Weights of a small mixture-of-experts language model, trained from scratch on English Wikipedia.
Training: a variant of Muon for the experts, 1229M tokens, 9377 steps.
Below are experts of layer 2 (counted from 0) of a mixture-of-experts language model. Rows are named router (the router's row for the expert), gate (a neuron's input weights, with its number), up (a neuron's input weights, with its number) and show model dimensions 192-255. Each number is 500 + 40 x the weight over its row's rms, rounded and kept within 0 to 999. Numbers have three digits each.
After each expert's rows: "mostly gets" lists some tokens that are sent to it at least half of the time; "comes after" lists some tokens at least twice as common just before its tokens as in all text. This comes from a sample of Wikipedia text that the model never trained on. Tokens count by the router's weight.

# expert 9
router:501495551551476442554540539497532541440546465538506545447436537551537517463480456507478500514446457520549516577462543484525471531438562510458495445491449514515451450493536501539534467503549495
gate0:438472474461503488461447409590542467483560444410495461502480529524451421475465524506478434479520503556570510606479473471497511481526542496534439493477456520511534419517436490575564506544474487
up0:481571460439555535440485516494418517470493513379523594481450558474429494456520429509498456457554476520512412505500469524485538501560533537552471511505450540463462449522529494489494430513499447
gate1:535475551554483522463505599444470476512490575481445416461497522428469489545480462538506477440597570539479456436517503461648468457511508502530538506524496479435538532522431462495489493451532493
up1:468435549491478558481551541382509530479450527515481498468479468451489472541502446537564469467526516494525508513527528498525503470535509448489480505497495494483466532496487518501516502490548503
gate2:500534513494459499560408459471498523398451462467547460575477431482485434437501535500437538490635529524549536469519532499514542505455505535536503587548486445439473524517519492579538522437484565
up2:438429532530507456544448502518545501495494572470505447500451524508476487458460542481549524560519461578545497520507564492509451599464461503446521484463542513567438530550479469471476506532537534
gate3:524539476411493527434474433563422489516460520518517510539502480530492417513425450511566468510509472451464491486493520513484507482521545597557546508427535397534518498575490514461514544498445529
up3:537502541467491504488533452498464453480528461415505455570491536507561561472519520521471701481593487500534519486520494445475462431446532491587506534502518453480463444443474478435559483548442471
gate4:527556459407461490425479467502518534524543582442515476576517512465488540448497499474499469538512374464508481523507483474456518519535613496464443496536538550416433443525509482495517474518485480
up4:477455508530435467512602486497551540516472494539436463494549504500496542534491523519519498447482496536488515509571523492462469437531462490440515447463535543472588456564454612496524522606485515
gate5:597566447512556506516519505541486506537488408484602476410540470510486538550459535431459545512470443539474486489425558507441515477499532529450504501538513449506439545509486406467560541483436570
up5:509469577482425512568428467474413461461516530467494552581509489433529550519506477494488563554467490457476485511506487523458484551470510521490481522508479474502478473551483503485555552553563451
gate6:585532475523427484503563471508465501561483506444562502495537459464487543532535526463582482487453478435467507491463399510535485540534473479532451503533456511544497407503540462503546490460513477
up6:539466450544441583465416513497510475556537495507557493548489515466466453516521564553468511527503461447511474446553488507538475536516476459552453441514489493511551491519556527565579496587519511
gate7:459519510469462500447494503512423520494504531400529531495477533510511522497454478487485504511495482534534508464526467533574401506444497451522503520484422465465464513499476472533552544505480536
up7:479563442488440497521527573496525479485494542454537450489486503477518456547489469504501526456502473510527551512484488541498470518484509442487530567495511477429491548498429436572454572535501535
gate8:505480421474548513487563501498440520527577534463521471515477562531555533493436503495503455431484553422449492558565495506473476492527517472501493510447462468530545465566549576530438514496488451
up8:502579510502495504473482476450473394492430459575433439480499472438486533505485485554496532533533555489583497485510518500498472455502485518540469499530505484502527494485409491494524532518473476
gate9:563483432504449491455557538497516550555476559461565493489558581487523544514422525429552512591505462518524529468466470524519500494412504481500469566519461509524541490500566467523507472469488504
up9:484495433530534449506529541426494562512471506474429495525473508536460537476531461466490501512582482470482512481480493599527509494525489549427526525487417515499477501503503528548453504501499537
gate10:455433526520489511478475564413524582443484491478499488495511506473523495484531496472512406452499488470448538448432538520474574512518463526560513482526462522537487507462491519516538520462507551
up10:480502586479531459526507495522481417467454410507462551518492413543479513509470482522495551525492488529532516469506520483567446543525527475468528494516432524445557477480442500445524472521443521
gate11:514483510518509541412500550447414535489457511439550525518512467430564517526454505473512511471491508531473557521441473520456514519508476528440415483516515485486503482560510441539530437527543537
up11:517551547510400443493550492514512564445587509475501486466440528525449521468476521432460471561511494498450460566585505528541447427499524442553534571443479510471502490461478550448482540485474460
gate12:478578509537498518538516504517494534507506464440497510516446546464422553479468492467476480523555558562501462530608450544491499522494460495476533469498523436462525509511485536417513473489461447
up12:555524554586458530476573450507586507511567514511500474510481553393618466518428558498500523489476474514556437529574492503509422429528512473513544491453440550441488502499491553425426482476487535
gate13:447564460537529529499531462505554482516450463440503509480516426463474500529447533522524525491565534521535547570545475511497557526486437499490497519452480470531549510481471505528612516469494550
up13:512513481521478514363565517480545531569545497434497521475533489420485549497483538493552515535508517435511549518510516534523534586559463509480500443544437492443485534520503539539491551554515475
gate14:541510440488523535559495439489508506462507443442531545528470469591472433480468553421511550469471432443441487469555477446463505537521443505504476460590493493477507515576521548466482530595429477
up14:502506487538574539506497460508456489414565505456463576555497547477465510548472498534532459495510463553522506518381426504462534460508504514550554485489521506558518399459519570530549486552481528
gate15:517549422522499479551505542430487476562493520597537534475471501511549526525495463485490513490451499479504497507473530512436443446539480591452517546500460474509543496525456470472519521438516411
up15:485497434498483482410532498437469510481469525531514504529544494560445446486464564507538505506495433478470444443490494447441502481510395454466468503514473475500487546453577500436501559474494560
mostly gets: " Am", " En", " Ho", " Bob", "})\n", " José"
comes after: " |", ":", "″N", "2", " by", " career"

# expert 15
router:503440470516550474523466552452555463492540492502521545549527415469535476552522510489524530484490522547465499566522478471521513472551449471527478504474481462511513546490502541562559480567582503
gate0:508460475522525595498486582521534429527514444489584585541486509512513457471569472453517491441488550505486511568433464489553515551574516528516516470511459434500483551547523552533532452451525465
up0:503434468499500615435523567508527478537521433518558571537456496503511451443566475443517518434455567529548516508458446451559507550556519504511513490485504459489501544553543554541552442492506471
gate1:524533536466432457452430546588446505501431488484503529539555469515515532510584439535471496523533445590479526489521500494522484526509489437485442575492429516463466465569522530517517486440470474
up1:530556510481534525492483449533434442480516535543491511441466504557516527473469490488519508502516551502512498472466563446518515500498446511541453482466522504556565501489513489527473506388559549
gate2:513447451498561516544483550510484484474513477500556492462521489521513540484439454507471450526405486468495559550477543600501506451493501524411487454526463563436457451458532427532467464575538586
up2:472421459443576493501493547495481475500524477472600447480543502474465505461412513489496468525458473453504509517501537570495486468554459500417477536527421546479466477443549433511470538615464529
gate3:512501482449528485502483503505487480522533567488504496545493491469488469574465528526476438486426483500531488503505478561507489488500466452476494578529515555445501530515529540471501444491507543
up3:510472528451568483496446484468443490539496489475533513554484473507493507531496558550430452453443515518492524489520470527540486519462470469547447544512501488425513504508528540473493474447496498
gate4:555527496439499504535473541502534424473528422427478456454465512516391507458557448510474468486486488534504431456562461518501448466507441521519526508440478467467510504470427465507533519418491558
up4:491449465522574524535494547440457506483548553514472557537569436511517470554417543484586441520517457390540518537470562497539533536453487458497539531508527521568478498484549482541452537503461566
gate5:463532547475428481491449479461472503508474428544494487451517457551544540479519512549446553525591455522498430551557505505507505562499509457561500525472454454534456506461408512567560509477531519
up5:460498558484465507475492475437456529532474476562502486492525483545551503480508555563501556527583433507521436562564504499477500570514512467574479522481481442539424484475398506542563477515515521
gate6:515522482387528468519483557502527468489461558596454523495507528537443531482536458513508459448485464468529509520473538543539533570468569507510494578515540413535502493536503444497502492503509458
up6:490473477613464525486454540496553571436559543507538486482447471535525453545498463485527546421459527450467470530544470523491484498538438439537523509541560570489504556517502571499547368529513503
gate7:457542538526574488495518469468524558477519437507504545501496489516430458503518519482431502552563518526481426543527455516490488462576576465503510508518561438449427537504510438481460485485511477
up7:464484492510574485475567527470460503465519454570466535467464473491420418464534504509486537512555574555486420615539475516547526456576556476503502489523522469500423538501521547479494467540475520
gate8:517445480485524516517497534487528384481470455523460554506470497488512520453516469439474484472552420520539484550522532464529473515600463443494479507471434493453491479462538608561575471565574557
up8:459570471502475526444492462491447568538525558472534450491544572530481476531529536527511478572453567460445488463490476524492556471407554495516512497521535513554497516514463385449412532444417457
gate9:517559555529455429516462499492556523484514521474475554556536481477512559491469469557453548515434595516477495446583466443462443535541547484488481503465525460494459521469497503529576504552486516
up9:441466481470504473469457464550509463492484508577466482439435497555520461444475497456477421437548490499539524547473529575509476453479443489538473424518455556472490532508533603473512570516456509
gate10:563482520544489401548532577492504507547541470497522568495529458516468469511604434593477501497464463462526528442482496447523466481508533480547530462491484432451486470498549486463517555538434460
up10:441459487473500577466477461431471508481505527488472442518454530474551553569407521451504463498532574525429484518542455555482518533503436461426453515529555568607526521482456536538547429422549563
gate11:523524550490520446556502512492500455489493437518494532497505446499504515501436492483508483401542447490545506515452506506542513455571471530447551505559494522561521551497504490547494498481550540
up11:565529525508535506558379523412488483515514452445497497475514479499460480520517477491486526503454505470528534519465528524581500435544495531428526536512486474535554533449439429548455486485501537
gate12:549503531509475429520485484516519493463517398518428444538540521485579547574527546529476494547502500509505460552525480536488532553478433465477388491547514541545513509461501448535538475515473446
up12:493521449546557554493455493477524515518492586531596554446389488493425459419535426513538470438489521478456615465549538465486447473514552455538541455436520468398487478497494608496406491540490514
gate13:525423376470503488513481447503469462498489524503422493493509526523516537548477554491591449538447494441463517516478435418528503451532456523566558573538536436510458539481444514431442526488469486
up13:517529563534548563494471539516554465494499432517567509494511525484435457505581521533522553438497496494482545556534538575514497494450472544513496496501519498460485472542540444521532459521529513
gate14:559494523539506546504522536540518529456499487404541460509464604503519486558522458487444519520527511506535497499507502440509459518518501502517600477499493528520504504491459519596511443500522522
up14:492514502481428447478471547486468484527464494525493514481482482469477516462499541520589564431521519502474543527501498522491541527490492538518445496455538490481482518507563553499535511532484453
gate15:502504459477531485433443562488546546500490454450542534508420491484416521497407500514486425532517481383490535445468503467478508479486496529509559491562448418500431565494517498523474515486454496
up15:475509513523460517545512373518487442415480447540374473538539447539566541477571509536498544482489473570527502531450470507492509550492487484527454596507527567453495487507540508489478489493547580
mostly gets: "200", "198", "202", "201", "197", "199"
comes after: " ", " (", "–", " .", " $", "/"

# expert 19
router:532517473448532544511478470523559516493453544505520487549563466527551492503513476568490516482515470458491442421493481451480437518584449500518466565505592429468545536472469538513552444521486426
gate0:519522570510465513539524477481503469531430490470456539543468418508449533536544506478522483465501450504492460472511533440534560475574448486504517489540425428550483446502528542496553530543495523
up0:507506520500466473475481463538445540534404494483407489549481526448469516481545488496508462485549487475531492442535531475568475485549446524504560566522541502525479417511499549424482502508484443
gate1:489486525445533462602555484537466490472504581497542529443465546496582492472542457493520447423460479414432521556522504501515589535484464501556553512527460584530476502489491492566495514509473506
up1:426496553544548521579493517506494596529562471491547507491503554531484447444523502546475523451423408514490510472516437508518500487530512513518512537502470501544534472478510570568453535499454514
gate2:553451511428534544424474472475484471451524490494489442547453448470423514529492536464503468528450507466497479519443598491513352473546512484514523544462470539472490523495448463450519480509509513
up2:493529491436534499522422480522447533508467532530554534499437426427547489547532474601536509549470434448522500485446534462496478495519520532502451432527514499516551451532492479542538539459591534
gate3:525516463544460512442550465455475490523478507465487456477487496437422485520525482455530546597512491427504472479512545464469509564475542479519522553387513502486464466476486448411544465516543475
up3:523495519467506522582538467531478554448538459540527548499447547503476537564533499568510472491426452520537473564545524452451525470517490515574520468554425455476488448430526521490467599484518535
gate4:463455428517510531472533518469450462543427580492525523552489456395521470481504499546540495460480494420475467507442533512445454498565475579470498505514476527543507571580456529506500459508529568
up4:529501417460463542493470493486489460483453572512512492552507395571498537486532525497535482515548589542503562534510487435458508536513521529541506452498474468525488543483484475478468474545500528
gate5:490505511537557556480518504476506446457543480519576517545465524556546524450388417492486538512525594398493553495503465477524475484471480422499525478435561488526450537628510551435485505438510480
up5:523520481477376508550468539528595558509539538490457492494561448515529476477512505483560514408497542489494516489585532498486524539568442501473480528468506484476511547423479508554537470455544519
gate6:554489542485530419446529565485474507496516485495451492544559454433483541489490519570509496440468517474540519540437472592426485494598484554547466526495448484493508582542488498533534492500468512
up6:434480448494512531476429473512550465528409552497489490537540548498542515435506504483517510538493474437495507510538517433483471493421467485579507452563495452458491584488492523468607534485561470
gate7:563427555521530496527578542470525470425488477499482413455503485435509500461542474484526502535468520491488495473597497434485528570517580533495527481557461472564512423550526518456587544445427524
up7:490478462477446498478515403519508468495537474471510500522470457501473539528546499563474430474493519496551495536503529507499415424476456560434411501419559575508511568535502572494484431461554467
gate8:555514501400462504542460479485517470503459469496486474456466489507431501519532488496488488441509513473476436461478518438576496539519559472493522562552532500509455501500470578500526520542552511
up8:470575450491573582448490542492599524502494506505509496452551492490517466440595490521498515544555500518563462470478540575540509455488504467540478503517573429441524510459533477443522530476594556
gate9:552535485485459566502523474515405480451518464500493528508514514460475523604533506448461458487558495543485521543495476498484525508486483536466525656475486502500428460495478447574523502502525608
up9:541531526495543542506473515524464491504442443497505524446546485402463492535494502506495510431546506510466484545533489540528599543460487601505544534508503460569521461580460441505530502535469497
gate10:484559492486503454497452495492526472485452498559512548507533527468419455390497521490441531507458494488482509469497414525574507481493477623578551543536435475477526499539513478554548465556506530
up10:505534517510498482484473493491471545510500469468525498544501526510501504440518488516402569498535501470519528488507454509557484586472517550605567461539450474506494538590515452511516507542456497
gate11:536525435537487534508552535472522478491498483454547522503447541487510477478547517527469535585519602538400481502534482468437479564568505405505541561451540465560523440508579500574489535479555519
up11:484534545618440431467518477503460473557501495500533555480613496570543460464387505541509481548489526479450539494545511432520517544532479454523473473388550511542494555492491452498457475484499477
gate12:491530529486442521435442536546544498560489557503474414530432524466560481450510472527440566513545479543491459503478524537564515528480531512410488482530463443446475536486434491484504459446533519
up12:581503388424555587472494490472505489458467437482499597517493534463483515539443520455567428539487486544490532502425520498518546547422525506454536498505541511450504544459536522494429432438443515
gate13:534475505473466514526501528512506534506471459474512512478516517495483480510568586439504543504487483492494518496539554497524531361561478517549471508529483592479471514528525506515491497501508491
up13:504478454453501508462521588502482494431524503535459479546510512493556448378477527497465507488549527450448502524471464581512532492514535531507498446433514515524475518440523562483536519514493385
gate14:494517548404598455502539554470547413470445428516484477504518535536537553479507528507444488545527520595479454551490532499508539471470500485477409521476466474470482516496459560539492438447512433
up14:509471443554536469452513562516454533418506495484461442495495546554449522511494530465512399502469499496441568461486463442512556503533537481515479430465567526525455524479494491513489549555491478
gate15:478474477548504499448532515544579425551447481570525531550513500499508513445522483497464518534464475540499515571514500514418518565397425469386489480462418571580496470483490429463510488433555530
up15:512484532561344530497549452498397507552397482523501502569522468419522500551504419493562549482515516510519489514504477496445501423481496485559468514501515482492526521492509500453412526494506447
mostly gets: "See", "Scientific", " Animalia", " Coordinates", " Phylum", " Occupation"
comes after: "-", ")", "==", "|", " is", "\n\n"

# expert 17
router:510487539543486456518537561473529549423558472529509549456429528519552497439456430504460501500448443503537497570476531469548470543415550512476491462514449478504463464487545518525534483510543474
gate0:410501468523489448464503617548558564499446588486510511513510609506571588380475493492514453531494534497448514489488473528559478480465462468508516560543482480526517528506466498534515597411432553
up0:561435516483569542425530548492519524437460451490528481469522445512445443494522534523457598481505441466431461535451509477520545537514470465481485439487552522515507453479460478548439485503463503
gate1:516501461501502582472519522555422579480487453530510489467482441535486516469524512492565533551550425480526465502473448478444528480482502545539515549526472487448463488537450440487503508462502459
up1:506529451498541506543569503499529476483539492494517466474491530537554497490512524502540480498583440522507499504555503480528501517538535453489485557500456497514507535530559506514497504562493553
gate2:530516486535506527493472479459491537534439463497536488476581483485451498467493481482466481530542549496527447493447578495468527402478464441459464507490458525471484493506495549396467453542424493
up2:480469503530519527497501479463532491480524405477511507509490458519516539440503443507450505465455482510480477590461496553426495613493474426523511425507477488528485453511525497499510527543453459
gate3:538502551568538533488492466476449580473394511541470550447526533473484528482507533493461502606516506499494502558476461460480592535599547513514472552483519455449527465523466483470487480469470491
up3:492524559551416472565510460436493486449514442532491491555488506466430505509511449508522497534586510389571518546488579556557505470480504523537504493565508524503506490475493473448525562564507450
gate4:503529478437470449467496491463450456412433479434501503463583424466441456576472518540457504467512513541421462453508523514533555485490510492550443471507497468512509541443538523495506494466485419
up4:501515517504513552490474529553473561571509486421504556510523506539533497581536547502463533545475503509493469488442487488497528498509498432477524494512509418468547447493448511578505443566516548
gate5:447507490479526501526441484544520501508442452388434561514466426445510522513479424479484521516430515496504516475497521485559466482453488503455543469529494515482539514488524466469471524512429447
up5:503545443580515500524535505503495457463496510446488513462457459493421488534523413515516542587475490468451540494531539548532507547501499450513444531436512456466554484468521475512490545489472452
gate6:470533525455526558482497528521501424539567448466552488461499461521424537580524632514513457488514483434483483513542522528514454497503506484511472505512557470470545490425575483515476411505518585
up6:543509530550477451497474541526565484527544565509535480576490498485540496469494516498459492456508568544503524480570491474496479531551543467434531532513560473525506483423557456495429499472517469
gate7:515550544472482523540497554501493532449522498498552492532493480468522509488454464537549471452441478422509493535443478578462588525497402465540549469487445499461562490462414576548455451559528511
up7:575487487548491558443563492436569496516410471508532504460508506525421335540568573499508508480544566522523548464478543521556491500465497507480510547534450523470512466468438477475473536489551498
gate8:530477546498513553479453485543432503529537461500500500503594458514521431495537509529514553433470507544493475557495461496520562549495490508481488546468523559525487528485496506520591512582488503
up8:512560511525475524578553561524525521492477505482534419487502535487443469526503529483450436581569367479566513490471536538528506463497537438498413510474503420497479497535495506485472565543429518
gate9:473453460493469495490487531556544501501465521470494511492555494494546467495420530540503554464524575517432508567495430442532532510500512546523562443523436499521494513532416527525491482449548444
up9:488503541473551505495473487551456547540515519450513510461492432501488591529514442506486554499499492492450471462538496563450496463493454536506463473501517504475551525552498518490526439497509447
gate10:537516449546539521451531525510464541509510502490521403489496565444488510463498494491481531472521449465429479520459464502447467555466587511495511457476455547482438450542492461442452570489467548
up10:505476454471582459459538527541474493509505484458472433494538480472517504479453432455402524477520516483525522494463500576451513500504544609517472455419503536513473498513494462494475574534548518
gate11:506424568508522530459451537495490578508526509575502496512479497420521555528495522520455488460457586464578514538577462492448513516464489543492492471608424587481548424523451517519479477584561505
up11:503493539536493458564549481491515443548533455532541572448572446436499504572438542513483559462488493493513530470523461485444459470611535463472466420551551535409503531493506463507478527488541484
gate12:533533493517459423528520507563453502456586544519514517498503489549496546455559425466438446556555484497449541524560423465442435461446477555505526487494465603502535551447517480575438451476525592
up12:475461504472465482450464445503388521439420431501424520549465435456508437510439494425503516502516528478497472459507510483561500513519535452451514436546500446628554458492501469555540482522448495
gate13:492507530485535569497441455516463465476461509488480443520486521516514433467524560477493515473463472516531437524543477495566549437477482496463435568464509501523486477481508524526538443437473457
up13:483505472555546406522525555521455545548540489507523536498502502550441538518446470447459458558467492525522516478503505481502564504516543480502495552506499508460550562536536450482527459544468565
gate14:530540478473460478507497614537505495521512494464460410491541465603554526538484551517517544500515492482486576483484473525517513516499491491483539569497441499570502520484447510426535505493456404
up14:466452476543483449483440478517458470523462481490475512547543541450456506499473465494511458512482491481488507502501495522513536470510399499441523500479535562487518472553516507490471483489484446
gate15:501466524560433462453499540466495470484434563496494501518532491459487479516475519402476580502517520483535482465512473530505496516435443479504504546568454480509458552442496438520507438468503490
up15:476486513450584431491561507498527433501524468482473594409477442531468539459437436533475507567496493525463455493430561573495515456514537546490467486424496514552476476593551490562476520470485550
mostly gets: " rest", " parts", " father", " months", " students", " weeks"
comes after: " the", " a", " The", " his", "'s", " their"

# expert 8
router:489501549550480446558543533494523548437544469544513539452441525549538523464482447499470499522445460520547505582472555483535464529439566504450496450517458501498446452502529497535540461488543503
gate0:554520436509399404496464519491460509490496571593476539438526515498450453473474539491450488504533464468480526466563517470515502453532513465535509556488556508492566493519414539514516554605441485
up0:484544511483487346591528461468494507480506557528519450527489431496444471479482478505480464535552446501529533558542509479484539528516553522556552483510487463541525486501509513482476573526477522
gate1:538486455490438508480501494473518496526506556462435519473552426504482474506485576572463444537467541415476547511515536468517511488472487487471480586503461553459514496465433505488473500478484587
up1:558565525538528543465509513483548508481506542458437480499474433482464574546461487537528487497481511473505463455504452486550518412483520553473539523571512496514448495443470523494550518554464448
gate2:554457448548514444539422519501563585536486490476448535497553438491501459472433550521442535531532526560560508476457513451519500471573479540420562556463502477538523450566511589510446417574519447
up2:503494498474515527549493505529511511532440539511548558527512540487436560557507468478444403547564458536490427459495513480485527475488561505482525516543534529474517495500529527535483429489531500
gate3:490475470488361569427497464555551461498498532485497510485497459469423439413528491458540481539446447472493447466431492514545492500448471462575450436522550510491495504543473486489501512545516505
up3:519570500562507530582493462494477483501559408510584474492499530521493492455454512507485427504444571499536503517448548614478445476481498513516499484468410474545529538531457563487562533446544447
gate4:527514512543564495499482507572459561542511511490526547501453476470499445462466507511492510483526429507543413502483517527466582505445417468504500554502488461489513453484495445546605516545417492
up4:547461486410516488535506516461538516477501433578454456488530565442403565458574548532507538546472549508524516555424515479411492543596514489483592446463485460595533509571521486534559494515537490
gate5:507530496492497488461464520477507491488517499499514523449444527510476537535589556475509523527407534544443456511544553503471482473586462548510569475499474501465462474576477410481443533485484491
up5:463547497516480535495510501498464516469463518502574493507506500594505486467541527502456497535478479495486513533466572543467507456508580516600533520510538461431471460505531451521512480459534462
gate6:566458549537488490435491501470562502556521474485553526532483503508461434491507495492510459539528484464438560526578505572548469505550527519497467415563472513547554520427428533482500503525490525
up6:536546520513491479487477515520457507500502397464499551575488423483446466483465523449505511467443463453506468514437492457462482507473523497509516518472458440475525484529544440536501494543533566
gate7:524512477514481461469560502553477519433506501397555462518563561418491461500510556477489488475469477492444560550565483451455480441499399484567524463547542412445528497474513519492478487478521554
up7:458468540530479453484430488492416517608456531512435517487491513447495493529456436532458490491494539499523486506456471486430549522504458498474527489514483517542437479520494515539476452483507538
gate8:543552513503498488443567468556474419631368495432558509452491503504424474448496547504513458445536479576454505510440503530560500486495537487573553521473550352516493465466502469515463536477475502
up8:531553496485508525530555524452559503457577480617460544504496469510493550480476444525486511490515545515521480524487501438495477538502542442420464492562383590421504539464413529585491505478537482
gate9:447489427508435502557533551545538535557420502615523465532552522499513517491580476558547530553510511484511575513523491475551448486455551479488491556525480512532616512498430481540595452511467556
up9:524493489497495463536512471481458535516487485397495460515523506436502476526440549498558559462560428518485510514433496492546501411467551466454467487522483525491486533449540510560523505453417460
gate10:511484488462447462535438551479522470437525447557457510498508508530501548482489496566499520466555445501463489530579543520494477532520536448468515532473537509418512553497506518536419510509503413
up10:489479519550462502514449480503462537543536507489475510425417503452537499447533460489464435524471484499469473513462419476490532550518543568550410493544553563496531507456521523408477500566531496
gate11:411481448531509505470535471486504524534485543522506474442513432515486468515473603484514467494517465464496518463452530446503533512431495525467519442504467512433486479558491496415493465530543580
up11:476486517492445482466453512498507546485498470447415392453585500582500473592452475527447482495444504497474511529479472450544473437470460525491521448478486454536501493490437474518511492531497541
gate12:490523552532563454524532420489479450557532501438546528555510504494482437501544580557477496503540529457494486578500493525511486533501540519486485487547517500548526555494567495472517493472549453
up12:521467472459418518580447524518510529516463582424454447553485472569474502527562506527435519518446454562536503463479476532457486461468514512517554479529461456524506485522512478543596477497547525
gate13:496470532464509467474496448502511513505511447517524532512511565575530581547475501494459380525496548507451494454502432490518512517487465493543501453473496556515512480478531483513546510513483521
up13:497472531526516486409512499509478492498513494557532455494440514408559505496463527513563546506548457446551529511527568526528446474567478528461510449523516538561496471513523498513530459576463482
gate14:507538466494523595538428471519516503458467572487517495510520447554493534496478449538489460479504513495481434470502583556520510552518536456523426453455573577539538506508447478487471531452436496
up14:506505530497450507438513485528482572494467549418483588466524456488511498541575479528518498487503520432510581497483484602553497544516534504498530554523501471444472451528505522441418529505579483
gate15:423484473527463522478437461555533524488553533578493505506493475513498483523496502593518479447519477469515456477444493510517552525447489472480439474473467489500526520537508516484548508507495413
up15:512471500483533526488376506567509508528430601487521522474455535478605477492434434506493451414498509478485543464486486506545510552519449579558523441470569520495478534534468478548494540568511561
mostly gets: " Ram", " Pur", " Bor", " London", " Frederick", " However"
comes after: " of", " in", " at", " from", " by", " for"

# expert 18
router:491506546546481442559551528492535545436550468532513538452444533551543523470479446507472492519449466520544510581452559486529473526440562503453500447499446502498449453492543507537539465507541496
gate0:524519481456456468498442495508485402536507517433480574501487425477429504579496499517603514496456509504500506571465521446520517519483461458496542486500538511488479514486493550482568482523469564
up0:524537495563506435551516460483542449476539525452518490546491478545446509529463457469523435474453413551510457565534490502493561522531532445484463448521489496516516448526550507507472467504543469
gate1:421541478439525419492507470484447437557462502494442443418507545475583450517455513515476514489506493543504484508435544477477491491547472550474525567512495542486482526475489545479528518549487518
up1:491504478571471541490483544545540558506465484460537479548527503486453477466541508456552520558548528461447533464560442565491533548466547461500470473548505467494454507456490536513503473509492511
gate2:486481507530426476519549498455527416554433462389521468580514561494400499481507568507453496483486533470501501439523472459553490562480475500538474507585462474576507502531476486544516501493584496
up2:556504510492473485574573578538505490467566548489509441558513507518453498429455482525481421498562510466426411495490521473577513509447521511471402482470552543427581480460529560496514566487430472
gate3:461486538522492458455539580527499515552493574543502476471566560501482489507510444452514474494546488535499458506441505544478458501571444513492480463516503502491531521540497567516530543483528520
up3:401473493514523536535503509527515474521531555446525523470568539595503486506569572502468471447509536551464481484471511496505459525446475488530484505435443418494470501528486519467551497462466419
gate4:491478422479479456475433526528521476397439503530476454534458413463523453453544503559568485425474471591516487493511514469530493523510489529505539507490460499512597474473491515489500500555487551
up4:476523489436396537456571521486438445465483444547517442579502529492486555537546527525422448493454465515542462511525504526474476598481548482493542500512562499512515470529496512505453443478595516
gate5:484521509532469485440500518468506509569554437385539496508479514432412490526477518509511481482495519432521469516481493544482505428496570514508448498497533449560570545502492632515521497525455443
up5:516480498550552554472468494559555449500558520572536602502477495532489423438451491449529450457499529460497478580526531479534491536451430497479523515513497532442484533525500484506525502527466500
gate6:474537413562490483537412536507512556453477440557514477509559444550546507476440475517488526501540493528514526422478478554512478451542495444455460529521496442574554566489503509511483538461469463
up6:516492639503514475445502530488457559544440488506562465550454456545460546487512441544412476511528477469481617473548486517482419446445488443568457566511557487519533451532519513561467463425509428
gate7:492511508467492525473557483425529498451485533492527506421522478408491419535497453596497567535502545478442491514517483564539549506510486519531497542529548484524553512468484473493475501457484556
up7:477520527557462463580479552592490474476505529512479542516472544519565478481469439476511451486531528570512465469499474449503482472550516497503479483456494471453470514559545463484558496522423424
gate8:454493468511511457459484490515493524551543624532503476480441591524486493476506523516525498504393496483532504509511503574551462489469490440519541545501498557439554531543520508456485501477550533
up8:515484456524557513552463476449488496522535496422474472455498454463462450505490552454520558448525501462516441513532515518582499502502448532511495462594494440499449523482508506496520521486423527
gate9:480535466496497451533479527491609521619525531573502486531496548533519490503576584461489506530530498461483579522522472500569541487534479503568503448459457460486490539489554519462479512510533494
up9:478514563507472543495513543521481468472578482494542541580451490497515554472506476486509463477470609458446493531537464427500500504494476523505523464452493515543486494460569480470521484507456510
gate10:461506519498506546458476568595471538383447561520492460494451545563418513408478528454525510538505499545525557466580548486505514475446496464531497505489488559556477599563458451431576453437490476
up10:494485505524507523447533551476458491490545452540510471440504507459553493472418471438550561451446443503569539505460458518556435577556507505529588523479520519511511500550502516492492543464492545
gate11:489526499513501455485428470504527408468517539473567508454493477518447514481488458503526477526485517496546399448565470554514496569495446504585463395543461495423517517475535461445462467528478406
up11:508576485466539503507514508563469530489434528478512544454506492534518491589545481444483466467466501551450522546540513524457405492518438525508418560517542453494432506468535513484480468509520505
gate12:460505501460469568545485485538471524485561466495470534474415453388464517507595485471505489551473526532521500529535550527446495460394475510466497479537457578450542478480489429543468538509519492
up12:440506499480457464486496544468489486460537495451503492517533423433416503513464532480543484551531475617511492511526491472494538509581406473520393473480565573526485442571503458492541533498555529
gate13:497521468502549407465476406521538439478468437518534541465492501502535482430544473537540552441456504510524552474535452556501453534499481479514581472434506495480501599521507514426515590521498444
up13:467480478495480528552480483497460459495522495513435490539463531543501459509531552479485436571544494506410485501469545510464478491500520532442494552518513480478493543512529570527513474500517508
gate14:520541463373521526529488459542475465502544528483523507523531440456548539492527484534531486540492536546528519456476473533447463472491584534462561532534510500518543517524457478529509537576524550
up14:494528533466441483507503490542547478437461546484477485434474493489514442501492516489443474566568489527530540540556601512507492511469454500414564484493568518451458483469545498509496442482529532
gate15:483453472498458491538390530521526477533521547501535497496533522556541497532524498467495508524504482509449511476469489480473491511473470594526519505522529494502521578449532583502505521522439547
up15:513508526476526510477535425534530517520513518503496513564474504581515497503411483511507519527511486529573535485473487494522491466441526463568450482468505564509428585488429533495553566553551537
mostly gets: " Texas", " tr", "\"\n", " Bur", " Se", " Tri"
comes after: " |\n", ",", ":", " \"", "%", ".\n\n"